Experts of a small language model.
Size: 11 layers, vocabulary 16384, 58.5M parameters.
Experts: 4 picks a token, a softmax router.
Training: a variant of Muon for the experts, 5212 steps.
Below are experts of layer 5 (counted from 0) of a mixture-of-experts language model. Rows are named router (the router's row for the expert), up (a neuron's input weights, with its number) and show model dimensions 0-63. Each number is 128 + 32 x the weight over its row's rms, rounded and kept within 0 to 255.
After each expert's rows: a language model's description of what the expert responds to; "mostly gets" lists some tokens that are sent to it at least half of the time. This comes from a sample of Wikipedia text that the model never trained on.

# expert 54
router [172 192 129 140 134  57 105 111 117 104 144 119 111 114 102  71 136  85 188 196  64 101 119  99 105 104  69  98  74  72 100 104 110  78 124 158 194 133 111 107 186 147 141 188 129 167 138  88 135 115 156 139 123 138 141 157  86  75 167  61 117  74 104 180]
up0 [146 109 107 165  88 198 109 178 149 102  97 135 115 194 130 149 116 134 184 174 129 124  81 129 105  57 128 155 121 131 126 138 101 135 153  90  88 125  92 108 135 101 115  77 176 144 180 123  93  92 137 129  92 120 107 143 148 134 110  66 114 105 123 110]
up1 [109 165 125 161 155 167 187 181 109 174 168 153 156 105  87 135 104 169 157 163 135 158  60 104 142 167 132 142 109 120 103 170 108 116 150 148 127  97  89 228 136 173 126 104 112  47 130 166  79 163 177 113 112 130 121  98 118 167 106 118 106 139 176 146]
Description: Mid-word pieces after f. Word pieces following an initial letter like F or f (ref-r-igeration, F-em-ale, F-ac-ilities), plus medal, book, round), Zealand.
mostly gets: " round)", " medal", " York", "book", " Medal", " place,"

# expert 37
router [208 200 170 117 140 109 158  85 125 167 106 128 113 105 110 127 164  92 164 144  90 123 160 115  99 148  77 129  85 148  86  99 107  92 112 120 155 126 136 169 224 138 132 158 124 133 105 107  89 108 143 198 148 132 159 139  89  94 174  52  96 112  86 176]
up1 [119 134  99  91  68 132 111 161 105 130 192 143 103 158 141 141 152 131 107  51  81 141 148 138 127 149  77 143 140 121 106  92 177 132 141  86 118  79 104 139 127 127  92 152  58 149 156 133 115 177 124 123 154  99 112 133 134 205  99  82 219 145 123 148]
up2 [123 118 140 119 111 143 136  77 104 174 132 154 125 141 159 144 111 139 111  69 136 202 102 134 136 150 139 116 153 137 106 127 132 139 172  81 123  94 129 153 126 134 174 127 131 101 142 111  96 157 148 122 146 152 155 125 133 137 126 139  91 114 140  44]
Description: Indented list breaks. Line break plus indent in nested lists and match scorer lines, table pipes, more in census race phrases, and name pieces in results tables.
mostly gets: "\n ", " Succeeded", "\n   ", " (DST):", " More", " Ba"

# expert 38
router [136 135 146 177 148  80 159  96 144 106 176 110  90  93 159 115 137  93 188 161 126  86 115 111 134  88  72 125 118  70 116 124  61 110 104 136 153 164 162 127 160 189 153 185 112 112 108  82 131  97 176 140 103 112 123 145  88  90 173  77 101  69 127 146]
up0 [100  90 137 157 116 127 169 180 115  97 164 108 157  76 129 151 100 103 149 146 114 100  97 104 115 105  72 159 159 111  87 165 148 200  97 150 148 186 112 147  55 113  79 123  93 121 146 132 158 133 122 130 171 152 108 123 159 188  71 107 140 123 153 149]
up1 [104 101 123 145 181 132 145  95 167  80 171 140 162  99 144  52 159 118 151  85 130 118 120 156 173 154 138 143  61 124 176  81 174 139 107 150 106 116  67 194 144  67 149  55 132 186  98  85 153 145 140 112 159 155 192 146 190 132 157  85 135 142 125 146]
Description: Nouns after possessives. Nouns and word endings after his, her, their or a, such as "her name", "his exit", "a time", "herders".
mostly gets: " 0", " her.", " night", " own", " month", "-time"

# expert 3
router [135 151 115 152 137  85 143  60 124 132 154 137 130 144  76  91 171  86 185 165  91 102 156  88 122 107 118  82 107 126 117  74  95 107 113 162 140 152 147 127 183 148 199 169 173 117 122  88 103  98 141 134 129 181 131 167  93  88 124  99  95  70  84 169]
up0 [100 115  89 153  91 206  83  65 146 198 119  78 124 144 132  99 101 103 115  40 115 116  78  92 146  79 174 127 181 181 104 103 106 102 135 169  50 130 167 150  91 106 124 144 146  99  88 125 111 104 106 130 144 123 128 113  99  58 125 166 133 130  97 117]
up1 [167 149 163 129 169  85 160 168 156 146 113 157  98  75 125 173 111 145 120 123 130  93 125  71 110 135 147 129 108 155 140 134 187 195 124 122  84 146 100 159  70  96  79 101 110 137 152 126 164 144 134 185 119 120 140 116 173 104 111 120 170 155 122 148]
Description: Noun-forming word pieces. Middle and suffix pieces of abstract nouns, such as disp-os-al, improv-is-ational, dispro-port-ionately, and nouns like success, problem, rights.
mostly gets: " success", " dist", " problem", " interest", " lot", " rights"

# expert 0
router [149 140 150 133 108 124 146  90 136 137  85 151 102 117  77  76 134 138 163 168 121 129 174  74 111 116 122 102  65  97 129  63  67 109  62 106 170 150 148 146 163 134 184 157 105 152 129 109  80 115 159 151 133 188 169 104  76  75 143  81  80  94 118 172]
up11 [136  95 133 150  75 163 125 105 152 137 138 136  74 122 185 155 105 132 128 177  96 121 112 105 156 124 109 159 139  86 153 128 168 135 187 135 158 152 132  59  79 128 166 156 147 150 129 172 103 113  95 102  45 115 146 170 108 112  66 219 109 142 137 131]
up12 [154 166 129 121 133 181  77 116 177 169 111 105 168 128 113 141 147  83 120 150 146 108  76 139 154  85 139 136 118 165 160  75 111  81  92 144  91 123 108 157  85 129 148 124 122  73 136 174 165 148  74 161 139 107 130 100 114 174  68  93 149 128 127 145]
Description: Name-internal word pieces. Middle pieces of proper names, often Spanish, Portuguese or foreign place and person names, such as Cal-ed-onian, Nic-om-edia, Calde-ira.
mostly gets: "riet", " Kong", "ñ", "ck", "ás", "ID"

# expert 9
router [159 152 158 117 134  95 201  63 138 126 101 152 161  91 130 106 187  61 155 118 102 161 110 114 108 115  83 109  78  91 117  63  65 107  95 157 187 158 130 178 170 161 174 166 127 151 130  90  89 118 131 148 137  92 148 177  94 122  80 106 106 119 105 149]
up0 [117 176 127 126  68 127 137 106 112  78 129 104  70 104 112 162 132 156  94 136  97 161 117 135  87 144 159 168 110  92 113 157 182 100  71 183 114 123 131 153 168 107 155 148 130 140  96 141 124 163 122  78 126 123 107 151 156 191 144 150 126 122  99 128]
up1 [115 148 118 180 131 165 158 139 173 186  89 156 176 113 197 144  84 181 105 131 211 189 132 160 164  99 115 142  92 120 153 137 146 165 154 110 123  83 131 151 141 167 104 125  57 121 157 157  94 105 154  76 121  86 144 104 102 132 118 160 113  59 177 140]
Description: Early pieces of names. Early word pieces just after an initial letter or syllable, mostly in names and words like N-orf-olk, m-orn-ing, Ordoñ-ez, plus year ranges like –18.
mostly gets: "zz", "–18", "-19", " fl", " sequ", " Pers"